Experts of a small language model: 530M tokens.
Below are experts of layer 3 (counted from 0) of a mixture-of-experts language model. Rows are named router (the router's row for the expert) and show model dimensions 0-111. Each number is 128 + 24 x the weight over its row's rms, rounded and kept within 0 to 255. Numbers have three digits each.
After each expert's rows: a language model's description of what the expert responds to. This comes from a sample of Wikipedia text that the model never trained on.

# expert 3
router:121174112155167119167149109159117128147140110154134123087151172175138086132172150134083138123157105124150121103124141120078146124100077111105141098109186095110114143097155163150115096129123130145138094125099135132131120099139135100110148115093161119115126114153129151147111139101144105075165107160109072165145172160142127105156170141195
It responds to: Head nouns ending a noun phrase (population, team, family, group) and the finite verbs after them (was, were, are, would), plus commas.

# expert 4
router:144156133135092119082136135131125092114154157120124124148173142089160111088080132114163116088167129138143155166144134145123132126104089130142126151164135171111102145110135152131149122147118098137128127145144159137107147099144112091161143150144090094107120159107121138126137100145101138092129116159121117112132128085082119133126140089141
It responds to: Unit words and numbers in measurements, coordinates and time zones (km, sq, lb, °), and opening parentheses after numbers, as in UTC+3 (EEST).

# expert 9
router:117134164106139129125148133142117155118095139140135116133125154119100153144079135146139125149054139144098132110109115101135095108128158119117088155118147141121159114133107125121157170168150120130132134101102123095111140083144127153117138130163121129120158132126122086141111146124170191149111139125158176123119122108169142147127121187157
It responds to: Line breaks, list dashes, colons and == markers in section headings, infoboxes and taxonomy lists, such as Dates:, ==History==, Kingdom:.

# expert 1
router:127126104120102135131102169181152093149103115107162142118102102109150063147135110147165075073135131141124120177136136160208144098156154092081125076135101134162127133152161128072148114139145110170152148156152144129174088151081118157113118120128130148125157120144159127138114144102118091122127140144120130137157117127100134132146115124162
It responds to: Digits, spaces and periods inside dates, scores and tables, plus periods after middle initials (John D. Hoblitzell) and abbreviations (Cir.).

# expert 5
router:122086118132110145153147100121155129169132144141111103152078097110107199167106114101084119152127161130167128102108093102152107137149124139128124105134090113142119136176125078155155121095104090111097147120137115086107129162106165132141116149112117126152098080173122126142151133111086089162157109126152137141100145149103096158163117135088
It responds to: First piece of a word split into parts, often after a parenthesis, quote or hyphen, such as ut-ility, ap-art, ad-visers, Ash-ina.

# expert 8
router:062103080188096172180097106149118117123121163103118125144158100124129162100151145091107145149150126128181121132112136129141168118102121109113175139086171132140113138145114131120113133086108154107154093161109106138122139139159141112142117126082115129113117086125146109091117137124111099131132106064090102103103114128108148147100115126083
It responds to: Suffix and middle pieces of split words (-ing, -ated, -ically, -ment) and the first digits of years, like 19 in 1968.

# expert 6
router:116161098129132130151155123128090106136137120128126124116067165165113146097136115157138140157141152123193122114209118154128123146125106129153128135097131113138132118104140140120143132105095131147138144132141120137130077176117048124111170167133098144120111147121105110131158164103106113151106143142122085131121143166139102124097127117099
It responds to: Articles, possessives and ordinals opening a noun phrase, such as the, a, his, their, first, often before album, film, season.

# expert 2
router:144133133095148152102199133126122153114147107106152145116106126143118074131122094121163148109095115148117105139147093124142136101113087087175121116145114141139146142093152121107124121116137128142093107126097104109163116140128136145136105136141106146161108102146142136117135113187131121099103158173129178100126117175134095126160117119121
It responds to: Sentence-final periods (incl. )., ".) and opening table pipes, plus sentence-initial pronouns like He, She, They, It.

# expert 11
router:127139126112123113131141126096110150121136147165119142152149109148141094141173144165116119154117113086125158113128135096100127106153131136150126114110125107111129167120130117108104129183163113142137114160144120136135143147163114113102127087121161128112142130109079152135124100156077113104155108138113140126140116116166126088101135116113
It responds to: Later words of place, country and institution names and dates, such as United States, South China, New York, University of Ceylon.

# expert 7
router:137134143106141102113065184106131140134152110116180141124114156127153081102132079088129137069115151149098144115143130174189140211161143146152124116149133117153137107167122150151116097120125126103105127085143115137166117138159134134139142138176172129178116128124099155140127120093132122125097163118123110166158124169121133109109148129124
It responds to: Prepositions and coordinating words linking phrases in running prose, such as of, in, to, for, and, by, at.

# expert 0
router:140086104132118151105101115107108142126156147149132121174153091111170107112160134087133124115163123122132128145118130105120150117134126153140167149149102102149126110094138093133108100199166138143141153171130137156124158163119093136128129146118209126133122136117143105138132107124157159134130117147080147106148126111095137075123167097173
It responds to: Final word pieces of personal surnames and place names, such as Balach-ander, Candel-aria, Mus-ko-gee, Roch-man.